config.toml
n_experts = 80
experts_per_token = 2
d_expert = 96
d_shared_expert = 128
hidden_act = "squared_relu"
router_score = "softmax"
routed_scale = 1.41
balance_loss = 0.00758
norm = "rmsnorm"
optimizer = "cautious_adamw"
beta1 = 0.95
beta2 = 0.95
train_tokens = 573800000
max_steps = 8756
dataset = "wikipedia_en"
Below are experts of layer 5 (counted from 0) of a mixture-of-experts language model. Rows are named router (the router's row for the expert), up (a neuron's input weights, with its number) and show model dimensions 0-191. Each number is 200 + 40 x the weight over its row's rms, rounded and kept within 0 to 999.
After each expert's rows: "mostly gets" lists some tokens that are sent to it at least half of the time; "gets" lists some tokens that make up at least twice as much of what it gets as of all text. This comes from a sample of Wikipedia text that the model never trained on. Tokens count by the router's weight.

# expert 77
router,178,146,177,292,190,202,179,167,137,193,275,241,215,244,177,290,206,204,201,282,228,158,172,213,145,226,209,166,184,244,184,204,150,211,191,210,142,187,234,137,184,231,203,260,234,277,157,253,213,191,143,240,251,252,176,247,174,193,181,164,136,229,129,149,237,174,211,122,171,204,208,194,192,195,204,182,188,239,284,152,214,162,144,174,256,172,194,97,200,154,243,210,246,168,205,144,243,190,262,157,247,161,192,245,253,243,211,171,174,253,270,234,227,230,137,239,261,226,157,181,179,220,203,188,170,235,161,222,167,155,252,257,151,280,212,239,220,242,143,235,164,252,213,246,271,216,178,220,151,172,235,222,239,196,148,181,215,238,261,244,191,245,246,173,243,168,159,236,212,207,151,195,228,226,232,167,145,242,165,168,164,224,128,185,159,254,202,203,230,137,209,246
up0,223,192,215,278,230,168,224,213,180,209,114,221,177,179,236,207,217,233,212,163,220,214,214,190,182,221,265,159,153,138,173,237,243,242,184,136,220,260,241,209,207,166,226,168,231,254,160,204,162,186,205,226,174,255,226,183,187,202,178,114,250,248,190,221,216,180,250,258,233,212,225,132,179,213,240,191,203,122,219,187,188,215,189,147,171,162,144,117,207,174,343,168,213,181,172,221,331,177,222,190,268,197,279,184,221,248,174,125,251,169,197,212,191,253,158,194,252,148,158,217,233,223,226,190,260,273,133,172,200,131,208,182,220,295,215,199,200,204,206,226,239,196,191,199,235,166,248,176,193,95,215,214,178,226,155,212,184,119,186,239,218,119,179,164,259,194,134,240,210,182,191,207,134,172,204,230,214,191,253,173,216,153,127,207,198,201,250,197,194,188,209,109
mostly gets: " First", " Second", " third", " second", "th", "nd"
gets: "th", " first", "st", "–", " second", "nd"

# expert 31
router,172,189,173,217,187,183,145,174,148,169,224,242,208,194,153,259,266,188,150,209,224,184,156,239,138,271,227,156,174,207,241,167,177,222,134,228,191,189,228,183,143,185,157,236,238,255,198,204,263,183,183,213,214,264,196,238,180,143,233,137,218,259,167,165,190,121,149,191,139,246,136,150,210,160,141,182,245,217,243,111,218,171,153,156,231,156,164,150,123,138,236,223,247,176,220,165,210,180,216,177,249,167,232,237,234,217,217,148,181,285,250,236,277,257,215,211,230,195,171,171,188,176,199,141,117,268,167,244,164,177,210,284,143,216,212,247,261,199,108,203,187,208,223,228,239,238,167,237,174,146,243,235,217,230,162,238,220,207,234,233,153,222,242,152,263,243,183,191,214,186,177,193,236,217,222,122,111,233,148,170,189,194,170,168,144,225,243,221,233,145,255,234
up0,236,204,224,160,208,170,193,234,229,167,183,184,146,252,215,227,200,213,226,188,232,183,205,159,184,200,228,183,190,190,198,154,194,165,174,268,191,251,258,174,199,162,153,171,196,239,186,169,232,154,158,244,204,258,285,236,150,203,234,222,278,147,198,140,237,145,144,213,272,210,185,203,216,189,182,233,179,210,159,213,180,220,137,212,291,208,163,184,146,174,248,314,236,260,179,198,244,213,206,218,257,163,87,175,258,226,212,209,212,255,193,199,123,234,217,120,254,195,123,241,210,239,169,189,184,242,230,192,146,172,234,310,174,257,233,167,188,175,221,233,206,143,187,193,201,240,226,126,253,209,190,287,145,226,189,199,206,214,158,197,233,226,279,157,219,182,139,178,163,184,180,187,240,202,235,171,250,111,176,252,263,210,229,262,158,142,280,202,167,217,127,222
mostly gets: "–present", " ago", "irector", "ensis", ")\"", " mater"
gets: "0", "4", "6", "3", "5", "2"

# expert 30
router,168,151,160,251,167,263,187,184,189,168,205,244,224,209,210,241,262,172,161,219,242,169,195,211,173,227,263,168,168,236,207,179,132,241,175,189,98,167,257,140,163,190,193,221,217,237,163,241,256,194,123,275,219,223,252,239,160,153,278,148,154,222,161,118,195,134,168,174,174,213,185,178,248,152,176,146,257,218,233,144,211,161,138,157,245,182,156,186,185,136,249,189,276,175,219,177,252,151,213,139,216,173,184,204,218,220,196,210,169,233,269,203,208,242,141,214,245,198,165,183,194,139,232,213,144,232,175,237,129,135,222,219,160,208,220,260,195,209,171,239,178,288,241,213,276,266,165,253,161,140,226,203,240,212,188,251,243,255,243,275,184,236,220,194,228,213,178,235,205,230,205,257,219,257,219,194,180,209,157,147,172,250,175,144,138,222,203,255,220,120,249,202
up0,160,198,180,145,233,224,260,142,195,270,155,135,188,164,171,202,201,181,231,191,226,169,194,225,160,162,249,180,215,173,183,244,197,181,188,143,165,268,146,228,173,179,236,208,250,338,225,202,254,177,239,130,241,206,220,230,218,206,199,225,136,224,197,205,216,175,161,212,219,255,228,265,249,136,202,205,177,217,220,163,211,215,202,226,160,113,251,196,198,140,218,215,179,283,202,221,243,200,194,199,240,199,283,166,217,96,153,172,228,221,312,237,158,234,163,156,169,150,288,231,274,256,198,203,162,270,246,175,254,209,261,215,191,198,200,179,172,222,190,214,204,185,252,124,253,228,182,248,169,170,239,185,105,195,222,253,143,167,219,202,152,219,123,209,163,219,194,198,147,271,221,268,165,211,174,219,213,209,228,140,208,228,127,227,181,253,238,175,217,205,236,172
mostly gets: " CR", " Q", " SE", " CB", " U", " CS"
gets: " C", " T", " K", " V", " N", " L"

# expert 28
router,195,144,167,260,170,207,178,175,150,158,232,252,241,207,171,260,248,207,159,222,219,180,168,226,166,231,218,196,169,242,232,182,185,223,142,222,133,157,224,174,159,242,165,222,260,252,186,187,209,140,186,196,241,252,218,212,156,156,252,138,179,217,142,152,210,178,175,163,132,225,150,194,225,165,208,193,266,264,253,131,239,191,189,173,226,146,194,111,155,153,270,214,218,194,247,121,248,142,219,164,221,194,204,225,261,186,211,186,151,283,253,240,220,232,167,235,238,217,125,170,169,184,262,170,136,222,160,267,180,189,201,252,154,235,223,217,216,218,137,194,176,253,220,241,226,206,196,257,144,158,224,240,260,254,143,264,255,208,255,241,148,228,232,157,267,198,208,235,242,222,162,236,248,235,210,128,169,241,164,149,140,246,189,138,204,248,255,209,247,205,246,245
up0,119,206,161,187,203,214,248,182,149,215,187,150,236,135,187,217,177,276,239,206,170,256,154,151,273,265,181,159,250,260,159,184,177,244,225,124,216,181,237,151,201,191,149,220,269,197,218,158,183,111,216,168,219,146,220,153,178,187,154,228,161,149,215,106,182,206,204,211,137,245,149,226,202,178,177,223,194,284,218,131,173,193,217,285,219,265,237,149,221,201,234,160,202,236,182,232,219,112,198,182,187,177,204,164,157,165,220,195,141,283,201,211,236,199,174,309,194,176,236,244,170,214,183,227,196,192,128,223,181,219,182,222,212,254,179,204,191,166,144,167,190,268,132,225,235,209,215,193,127,187,259,250,195,214,183,272,217,191,253,159,214,209,159,176,297,220,253,231,249,198,210,248,157,182,214,175,143,276,273,152,218,207,140,208,230,209,154,201,268,222,203,184
mostly gets: " Stadium", " Arena", " Racing", " Studios", " Motorsports", " Center"
gets: ")", "\"", "ers", " Stadium", " Church", " Center"

# expert 50
router,186,191,166,276,122,256,177,128,152,151,253,210,221,226,160,229,235,166,196,248,220,149,187,246,165,256,239,123,169,233,231,193,191,239,119,236,164,181,243,163,155,189,181,242,241,230,198,219,249,156,200,210,244,233,237,218,195,178,198,155,180,250,174,185,204,162,163,193,149,227,144,118,170,155,202,155,277,203,206,176,260,191,143,138,227,176,166,119,168,165,246,257,230,184,273,199,279,180,229,158,219,165,187,214,270,210,212,186,149,261,282,270,235,221,182,180,204,200,173,191,196,159,232,161,150,282,195,213,190,184,203,257,169,242,224,223,225,242,172,225,174,225,252,226,277,210,168,238,200,172,199,190,246,233,143,237,199,232,236,248,107,234,215,149,234,221,129,232,241,210,144,266,255,219,242,188,117,216,187,190,145,242,169,187,192,234,267,241,218,153,231,245
up0,138,175,165,199,229,223,226,184,211,137,196,205,211,226,177,228,193,187,236,226,230,203,239,238,60,135,175,225,157,185,176,169,248,268,162,173,191,208,217,250,259,209,181,260,264,190,190,285,152,207,223,176,194,206,308,196,227,224,228,171,246,168,210,178,266,214,105,205,165,169,201,176,183,99,198,243,195,217,203,198,237,206,210,147,228,234,208,175,172,170,222,217,184,230,262,221,176,207,265,164,162,231,196,238,264,179,199,216,193,184,254,208,183,226,187,225,159,295,217,194,162,202,153,236,249,200,218,191,191,172,183,263,261,195,233,247,247,178,211,167,166,188,287,327,189,173,164,178,215,212,153,213,193,133,196,149,197,196,166,167,125,319,160,236,194,141,210,227,284,135,205,202,234,181,192,168,156,209,173,228,101,249,161,197,222,242,200,250,214,228,237,237
mostly gets: " he", " she", " He", " having", "He", " get"
gets: " was", " he", " He", " had", " is", " were"

# expert 27
router,161,172,206,230,174,227,150,151,156,127,225,231,272,214,168,211,271,186,153,226,225,135,198,233,194,235,256,150,195,223,198,177,169,226,147,214,124,186,237,191,204,235,134,223,258,263,192,214,240,131,201,234,222,235,215,229,165,162,218,166,181,225,130,137,215,153,173,138,183,249,134,168,224,176,200,164,210,194,258,163,259,210,162,157,274,152,209,159,139,124,215,208,191,180,234,177,229,129,219,135,281,178,215,224,243,201,226,128,168,254,217,219,241,238,170,232,241,196,181,174,169,167,234,110,168,200,120,223,147,167,195,222,186,219,213,214,246,235,123,230,154,205,244,267,258,261,170,251,145,144,209,215,236,242,178,215,242,237,217,226,125,205,204,133,260,243,169,235,251,223,137,223,242,225,194,141,160,229,175,186,166,232,192,194,204,238,218,234,282,190,272,227
up0,171,197,234,217,213,289,286,217,204,138,214,183,161,158,241,189,176,184,145,176,246,203,262,196,201,222,178,245,202,158,235,183,267,235,175,241,184,216,218,186,246,158,185,187,168,164,94,171,150,119,238,189,236,215,183,261,220,31,238,96,200,180,161,217,240,91,78,192,225,266,205,180,169,215,230,228,220,193,260,132,246,231,207,248,218,235,228,235,221,214,163,257,213,261,164,242,266,231,182,159,238,207,141,208,201,185,237,162,164,179,288,206,180,196,228,153,169,183,149,205,204,173,220,229,201,184,131,200,216,235,165,171,125,205,159,190,191,202,272,262,209,225,225,163,153,183,229,193,173,209,211,195,241,243,228,210,125,235,155,180,276,189,212,166,200,216,188,208,243,186,203,167,234,192,208,195,144,191,244,213,214,235,176,227,202,242,212,198,262,188,198,255
mostly gets: " —;", " MPC", " |", "};", ";"
gets: " |", ";", ");", " —;", " MPC", "\";"

# expert 43
router,156,175,171,287,152,236,169,177,148,145,260,243,208,205,148,264,225,175,160,242,227,185,170,234,166,242,226,163,172,246,242,171,180,222,146,201,168,155,234,156,137,217,161,246,236,214,168,249,235,168,177,220,236,208,227,210,166,159,217,131,181,237,138,178,207,136,162,168,167,243,145,157,247,157,178,172,248,271,251,158,248,181,197,150,227,182,168,114,169,141,224,231,233,180,233,136,217,155,238,152,215,178,196,260,254,231,214,165,156,264,236,262,271,269,162,248,222,242,171,190,185,179,248,166,145,242,175,254,169,141,235,247,133,226,253,248,223,222,135,198,177,267,217,239,236,222,160,219,173,190,227,249,254,256,176,242,226,224,230,260,175,258,236,204,228,245,178,214,226,238,191,214,226,247,245,170,159,253,138,154,137,213,160,156,171,253,246,234,234,166,220,235
up0,220,223,199,223,225,194,190,200,164,209,215,187,132,242,193,176,146,246,154,198,242,194,235,142,199,287,178,166,228,186,302,226,222,205,112,217,173,247,237,216,157,199,182,205,222,173,199,183,171,228,223,189,161,140,173,138,186,216,190,169,172,286,267,189,141,116,212,210,242,250,217,233,186,205,157,221,207,208,283,257,259,238,230,178,254,193,210,137,194,226,207,158,247,207,180,140,220,150,282,183,143,95,190,198,245,249,171,290,173,224,211,238,237,152,168,178,164,192,188,257,275,215,207,192,231,187,181,175,131,235,168,167,170,164,273,232,161,163,191,183,236,174,200,226,213,184,209,161,215,100,258,280,203,182,230,249,175,239,135,239,190,217,272,204,179,148,158,223,163,153,194,150,221,183,263,187,86,181,167,221,226,161,167,207,125,245,222,183,177,164,173,235
mostly gets: " MF", " DF", " FW", " GK", " Conservative", "/a"
gets: "1", "0", "2", "3", "4", "5"

# expert 70
router,130,169,153,239,141,250,113,208,159,144,203,215,240,234,166,259,243,180,178,236,223,149,168,219,124,258,217,174,163,240,223,130,149,255,165,248,162,190,204,158,173,199,147,211,231,223,155,245,243,177,165,231,232,212,202,229,144,166,237,199,171,206,200,146,211,171,181,126,206,248,121,170,219,159,205,172,219,259,249,168,244,146,122,179,232,149,155,158,165,153,279,225,221,168,216,167,242,179,234,140,232,142,208,235,216,239,238,210,179,222,250,238,220,222,173,252,271,254,132,184,168,193,262,189,186,245,162,229,157,161,233,219,208,202,249,192,198,208,165,197,186,243,261,242,218,217,195,254,175,148,270,195,253,293,156,212,201,219,220,265,154,245,233,218,233,229,220,268,273,241,169,237,218,248,226,175,144,220,135,164,155,177,189,175,178,271,234,240,268,146,225,214
up0,275,175,127,195,177,228,277,213,148,184,204,173,150,200,202,148,208,229,236,257,223,194,187,216,170,198,260,148,240,159,203,226,201,155,166,196,100,217,228,249,232,173,201,176,139,192,217,169,184,140,192,270,198,196,202,249,237,211,210,214,179,200,185,233,222,155,181,156,196,222,185,226,148,193,202,213,158,222,201,224,121,113,133,221,116,153,115,208,261,127,177,155,245,115,228,177,231,195,260,169,201,139,149,247,290,281,214,213,155,194,324,179,157,144,230,228,209,170,183,166,221,193,223,218,189,187,235,209,144,232,168,190,198,159,262,193,159,222,149,176,186,166,223,250,248,161,190,218,159,177,175,143,147,268,147,177,214,137,242,234,182,205,255,233,172,155,177,213,199,225,143,249,191,211,217,239,186,169,128,231,218,132,199,168,166,204,142,129,190,240,149,242
mostly gets: " No", " Dr", " St", " Jr", ".A", ".C"
gets: " St", " No", "°", "′", " J", " no"

# expert 45
router,189,168,166,219,173,205,159,195,153,145,241,230,254,204,137,213,263,194,173,245,255,179,174,240,224,243,232,173,143,209,262,196,155,246,148,214,158,167,262,198,178,229,171,216,249,225,131,188,272,135,168,218,207,232,201,257,197,171,250,134,194,222,166,142,189,139,165,172,137,212,133,205,250,177,171,167,218,219,259,153,230,196,187,170,230,159,186,102,179,144,225,194,257,175,239,151,257,151,242,132,265,142,185,226,256,237,223,172,157,261,207,245,223,214,146,244,222,240,172,190,202,177,240,152,140,191,179,269,143,173,209,246,158,238,223,244,207,200,138,247,176,211,243,224,255,261,181,232,147,122,269,225,217,218,155,205,230,255,209,217,169,225,227,182,224,271,181,240,231,247,140,254,233,259,278,143,176,229,154,198,185,235,145,196,198,224,226,239,223,170,240,272
up4,204,219,222,184,176,171,212,218,164,193,228,167,243,274,267,258,161,203,277,292,197,234,169,195,190,211,235,187,159,265,195,257,107,163,187,268,193,167,115,212,191,257,164,208,284,287,260,195,236,213,201,253,187,234,144,202,245,199,220,170,118,226,241,168,212,222,171,215,114,244,233,250,219,220,197,148,181,301,228,189,191,189,170,262,208,235,229,244,155,252,185,209,229,144,185,195,200,154,173,226,180,160,210,177,219,216,329,232,213,195,193,220,242,187,200,187,150,149,165,206,177,216,172,246,254,166,277,233,197,190,176,214,179,198,202,163,211,211,249,172,206,159,173,197,221,280,153,197,187,197,161,231,172,197,139,200,159,167,227,140,199,164,227,236,152,212,226,243,178,182,106,165,243,257,231,138,234,146,223,209,242,206,179,184,160,261,190,175,180,277,237,301
mostly gets: "–:", " ESP", " @", " →", " Operation", " defeating"
gets: " |", "|", "-", ":", "=", ";"

# expert 46
router,180,155,142,268,154,225,185,142,167,175,238,223,263,234,207,243,221,170,135,237,228,143,201,241,173,261,224,147,143,206,208,183,175,235,158,228,182,226,297,171,164,178,181,220,222,240,160,182,243,192,153,259,234,242,243,207,166,199,233,140,166,234,132,145,195,138,151,164,192,237,166,156,206,177,200,182,216,236,256,153,232,186,136,159,186,156,167,167,187,143,224,204,212,191,229,140,233,161,246,181,220,146,161,214,257,185,248,152,179,320,222,238,254,222,201,207,220,213,143,163,148,210,227,140,215,227,110,233,191,114,199,229,154,250,204,230,274,205,177,266,161,222,243,199,254,210,171,262,208,158,250,224,259,215,183,242,227,263,247,242,172,247,211,139,230,222,173,256,219,207,176,204,214,204,298,185,145,218,167,134,151,237,199,185,186,206,244,204,214,128,265,244
up0,217,211,193,243,115,204,221,150,135,279,222,180,190,259,211,188,195,213,133,213,300,145,227,213,233,274,256,192,195,191,230,213,226,205,188,227,186,247,180,127,204,167,183,258,206,228,186,208,179,250,165,165,184,136,134,148,245,243,244,190,94,231,173,189,206,158,187,134,188,145,226,184,181,138,163,195,177,164,285,180,186,211,118,258,175,145,217,193,201,147,163,180,211,186,242,113,151,245,233,188,214,203,215,230,296,199,254,246,224,293,208,276,226,141,158,189,185,164,227,172,230,218,229,257,205,203,199,259,199,179,205,154,174,148,232,191,187,183,215,157,150,188,168,141,233,226,187,199,163,198,145,159,216,158,217,192,277,231,181,208,172,247,209,138,220,208,154,268,194,178,182,183,312,219,189,217,148,210,129,227,224,266,230,207,208,216,189,236,149,145,228,268
mostly gets: " during", " until", " During", " before", " After", "After"
gets: " in", " on", " In", " after", " of", "In"

# expert 5
router,140,195,167,262,165,215,120,222,161,134,266,238,239,278,170,212,238,186,123,204,251,180,174,228,169,261,214,187,165,221,203,193,197,226,100,214,167,184,205,158,153,229,190,244,235,245,178,235,196,171,147,249,236,259,219,207,153,167,235,143,183,255,138,179,190,112,196,158,155,221,181,151,217,164,169,188,203,242,234,153,246,196,183,159,262,180,179,167,152,156,227,204,250,176,228,112,245,127,272,200,223,159,201,249,235,234,265,141,170,234,212,240,278,226,155,199,240,216,186,170,166,188,228,159,153,244,144,215,144,124,250,222,152,218,199,238,229,205,170,199,152,235,232,239,204,241,181,234,162,135,256,264,234,196,172,209,195,225,220,263,167,207,235,158,271,225,160,266,193,208,178,220,199,237,239,205,165,240,163,208,184,223,167,106,136,256,252,243,207,156,225,238
up0,131,239,187,158,182,199,242,183,134,212,226,334,171,224,218,231,185,225,183,179,212,235,167,201,245,204,219,240,182,211,223,209,157,208,161,259,193,200,214,128,258,210,204,258,252,236,174,227,200,212,214,247,188,256,169,175,187,208,264,153,233,224,213,200,200,249,222,264,145,207,209,230,195,217,217,225,254,161,207,211,193,236,122,216,217,226,138,225,232,184,253,207,230,140,173,207,266,186,223,201,155,150,191,257,235,322,286,213,177,177,176,189,186,250,155,247,135,223,249,195,252,191,183,187,207,286,197,155,235,220,234,261,213,207,189,175,131,133,240,219,217,246,233,207,209,189,177,216,168,237,167,256,158,199,242,142,181,214,198,255,216,204,322,261,245,211,127,238,180,186,192,152,249,180,288,249,154,222,227,174,199,264,149,132,180,130,107,196,199,218,212,258
mostly gets: " winter", " annual", " century", " census", " reign", " election"
gets: "0", "6", "4", "2", "9", "1"

# expert 55
router,170,189,191,269,182,241,165,188,163,159,265,250,240,229,155,244,266,199,149,225,241,188,198,239,181,235,213,184,166,247,280,183,188,220,175,212,149,144,196,173,150,228,146,251,241,243,225,218,209,181,137,198,237,236,183,249,173,168,225,123,140,242,140,194,198,132,158,145,161,240,185,200,209,159,180,166,255,290,233,164,271,155,104,170,236,161,202,120,142,178,242,262,203,211,222,142,204,173,211,172,223,163,204,209,233,252,241,148,161,254,182,222,270,251,173,243,224,198,159,162,158,169,256,148,153,220,161,225,160,178,202,225,125,228,220,203,237,246,163,183,157,268,235,222,236,226,194,228,186,149,222,237,265,261,102,257,256,220,206,233,165,218,241,196,263,206,178,223,233,234,175,213,203,218,217,152,146,252,183,147,188,197,157,166,158,272,243,223,266,200,222,225
up0,216,141,166,205,198,195,160,132,137,260,310,156,183,236,125,180,202,237,175,162,259,245,154,180,236,147,211,145,186,206,234,162,222,184,177,187,211,203,189,261,187,210,206,249,191,253,188,167,225,200,82,158,183,213,162,235,216,228,148,135,272,161,210,169,212,184,206,216,190,305,255,235,221,113,248,184,235,216,183,213,266,149,147,236,169,220,277,211,171,228,178,195,218,197,171,258,181,271,202,200,220,196,197,222,146,252,250,133,196,167,177,212,191,174,158,226,186,204,236,82,130,241,130,186,112,173,161,179,178,130,204,167,168,248,155,188,210,248,128,198,248,174,153,199,232,241,228,135,252,217,165,239,250,226,179,187,219,187,179,135,136,194,213,270,231,182,215,197,251,178,194,222,202,183,190,177,215,235,147,138,200,153,206,234,131,184,220,215,247,189,170,199
mostly gets: "”", "...", "You", "\")", " ...", "})"
gets: "\"", ")", " \"", "s", "'", "ers"

# expert 18
router,189,179,185,211,171,211,141,170,154,159,255,235,279,245,163,230,242,179,141,218,203,130,187,262,182,233,202,160,195,211,248,172,173,216,169,208,140,198,239,198,179,208,179,258,268,253,162,236,208,140,170,211,251,251,213,239,182,175,214,126,124,195,144,160,191,171,148,189,131,239,171,175,271,179,161,175,244,186,270,148,238,215,183,173,274,195,187,136,159,188,235,250,226,148,244,170,232,196,232,164,209,175,223,236,217,204,256,124,168,261,190,280,246,222,197,196,278,243,174,188,187,180,242,191,171,218,164,231,156,149,218,249,160,217,234,227,254,214,173,246,209,224,206,258,232,247,164,219,181,142,212,239,217,239,101,216,190,231,206,217,139,210,220,140,226,269,159,232,247,221,173,265,219,249,254,181,153,251,192,172,137,258,191,157,121,278,197,223,261,141,254,239
up4,191,203,115,190,259,175,112,138,203,264,193,214,208,173,182,186,187,205,218,186,190,137,176,171,211,182,175,217,178,173,203,106,221,199,197,154,172,197,224,97,225,172,142,156,265,209,235,303,171,179,198,201,248,234,178,190,187,288,231,210,220,198,208,146,197,201,226,232,194,235,237,171,287,201,192,208,231,204,203,133,82,194,264,183,188,214,158,174,141,238,225,160,152,219,193,213,188,237,239,202,161,239,130,171,205,206,249,177,142,201,192,260,273,273,201,193,209,233,166,230,119,251,293,264,119,185,237,199,184,147,192,224,165,143,194,238,155,211,165,173,197,219,171,158,194,172,252,166,223,226,162,132,217,218,216,199,176,163,182,239,105,268,219,214,174,271,165,195,160,167,187,221,189,234,256,248,198,157,217,242,98,187,173,162,226,276,162,171,229,189,190,206
mostly gets: " :", "):", " titled", ".:", ":", " ="
gets: ":", "-", " |", " –", " /", " -"

# expert 68
router,173,157,149,296,137,221,167,203,156,137,274,254,216,251,168,213,215,178,174,238,196,160,172,248,204,248,215,167,200,243,249,180,148,189,146,186,119,156,226,169,152,186,124,226,230,230,191,221,242,128,118,192,235,221,184,202,187,144,225,131,171,258,118,178,253,101,153,165,158,245,142,167,231,183,163,156,211,222,199,131,263,181,177,155,231,191,165,167,198,167,239,262,236,135,217,180,191,155,234,157,267,200,211,235,237,263,225,166,194,224,246,224,221,227,159,292,240,212,198,214,212,162,245,167,180,253,183,251,192,175,199,236,138,228,216,230,219,255,177,230,175,252,212,249,236,221,163,252,155,192,255,201,257,244,176,256,192,227,224,228,162,212,206,159,251,207,202,231,252,238,184,227,213,224,194,181,105,259,202,189,185,223,194,166,208,232,286,258,246,187,233,265
up0,223,187,214,169,171,273,221,264,154,221,137,283,225,254,207,187,150,213,169,280,193,224,276,149,183,180,226,206,172,187,193,220,208,168,177,169,142,195,153,218,193,190,192,179,137,187,260,150,190,219,180,148,205,242,224,213,171,204,216,214,184,222,256,247,256,226,336,232,147,224,159,231,218,249,132,241,211,188,191,140,295,150,221,217,186,254,180,238,193,218,288,238,198,193,172,202,218,240,147,173,257,211,148,216,179,298,260,198,260,175,173,140,199,162,217,188,180,178,224,212,220,203,181,173,185,269,198,182,226,199,207,283,106,182,249,297,156,188,206,248,184,224,228,174,206,261,149,231,172,158,214,205,204,199,165,233,187,209,188,203,169,228,121,205,262,265,194,182,170,174,238,165,231,148,193,238,194,169,243,221,224,153,209,295,233,131,172,249,266,251,251,218
mostly gets: " who", " They", " they", " It", " There", "It"
gets: " which", " it", " It", " that", " who", " they"

# expert 26
router,137,190,184,246,190,206,180,175,189,162,217,237,201,276,161,198,268,180,130,219,244,173,176,216,145,241,260,171,198,211,236,168,153,271,171,193,124,181,255,196,171,185,164,239,227,199,143,234,247,175,151,234,221,244,237,208,145,166,243,146,174,231,169,198,222,183,169,165,194,259,206,180,220,157,179,165,283,242,246,196,232,243,131,179,217,200,143,155,128,154,213,264,199,177,200,184,241,172,191,164,217,143,197,199,226,248,233,180,139,263,230,260,240,229,160,234,236,227,142,226,188,164,244,200,131,233,202,245,168,163,246,244,203,267,275,216,227,267,173,244,184,247,247,205,277,250,141,229,212,149,253,211,268,256,157,256,175,250,253,255,152,220,205,197,274,196,173,212,255,214,163,228,243,245,235,145,132,263,205,193,159,223,180,161,159,258,258,252,242,206,223,256
up4,209,189,202,248,179,186,133,213,168,108,204,213,177,248,141,167,173,112,234,214,151,206,206,137,267,182,236,204,220,186,225,239,162,241,182,254,223,186,190,244,187,115,198,145,141,167,185,199,212,250,172,175,241,225,133,178,237,155,247,213,164,203,233,267,237,214,226,222,210,250,205,256,127,96,304,217,328,284,204,94,239,240,215,174,141,199,189,179,173,213,172,205,141,191,193,216,168,198,188,211,124,212,252,152,158,196,225,270,165,239,158,175,239,144,194,151,197,170,138,242,207,146,198,212,154,219,171,134,222,168,198,137,138,260,200,142,209,216,244,254,243,262,205,232,170,216,173,187,153,263,166,210,199,236,208,212,215,206,220,201,236,176,189,228,210,159,194,127,195,185,212,207,161,143,169,194,110,166,238,217,213,204,202,224,196,230,271,237,228,204,208,217
mostly gets: " I", " We", " Is", " we", " You", " Bel"
gets: " I", "I", " Al", " U", " he", " Me"

# expert 59
router,194,161,179,267,150,201,168,145,127,174,231,221,237,239,184,215,221,188,154,230,225,185,148,222,193,201,232,161,170,235,251,188,168,229,171,198,133,164,261,177,124,241,154,262,255,243,176,199,228,166,165,216,241,252,239,244,145,184,208,159,161,241,127,172,219,176,147,150,184,254,150,167,280,164,167,149,227,267,222,151,227,158,171,124,243,190,181,118,199,148,221,260,264,162,241,132,227,168,236,179,205,164,200,235,233,222,238,168,168,253,217,253,221,259,173,242,215,211,147,172,168,192,222,161,162,249,183,247,133,137,242,265,150,235,219,249,241,242,156,226,152,227,229,260,241,222,182,210,158,156,225,225,250,229,171,256,230,221,227,268,166,239,238,159,234,244,188,237,227,233,182,242,227,231,246,148,144,267,155,182,156,222,175,143,202,225,244,249,259,185,224,252
up0,166,172,210,219,259,163,224,256,182,194,146,148,192,207,185,193,198,214,183,225,204,204,215,230,219,176,137,231,231,186,250,269,158,264,168,314,240,233,172,162,260,230,218,203,211,219,189,212,183,256,282,206,138,170,197,274,180,222,222,149,207,239,132,263,125,170,151,138,253,222,181,132,179,167,195,176,186,180,195,255,223,238,250,267,194,149,231,167,228,188,218,228,178,254,182,144,152,222,145,135,183,232,232,188,224,208,239,101,158,185,242,199,149,251,199,248,191,156,171,256,264,175,188,195,192,189,212,249,150,246,188,145,223,253,160,160,155,281,208,211,170,174,258,179,215,196,216,229,151,223,213,261,257,176,164,204,185,180,234,259,249,239,271,153,167,111,280,296,213,209,177,184,231,259,230,220,155,249,190,221,211,241,191,181,248,220,167,204,139,258,191,241
mostly gets: " Yes", " FW", " Swing", " Due", " where", " ?"
gets: " ", " as", " where", "%", " that", " As"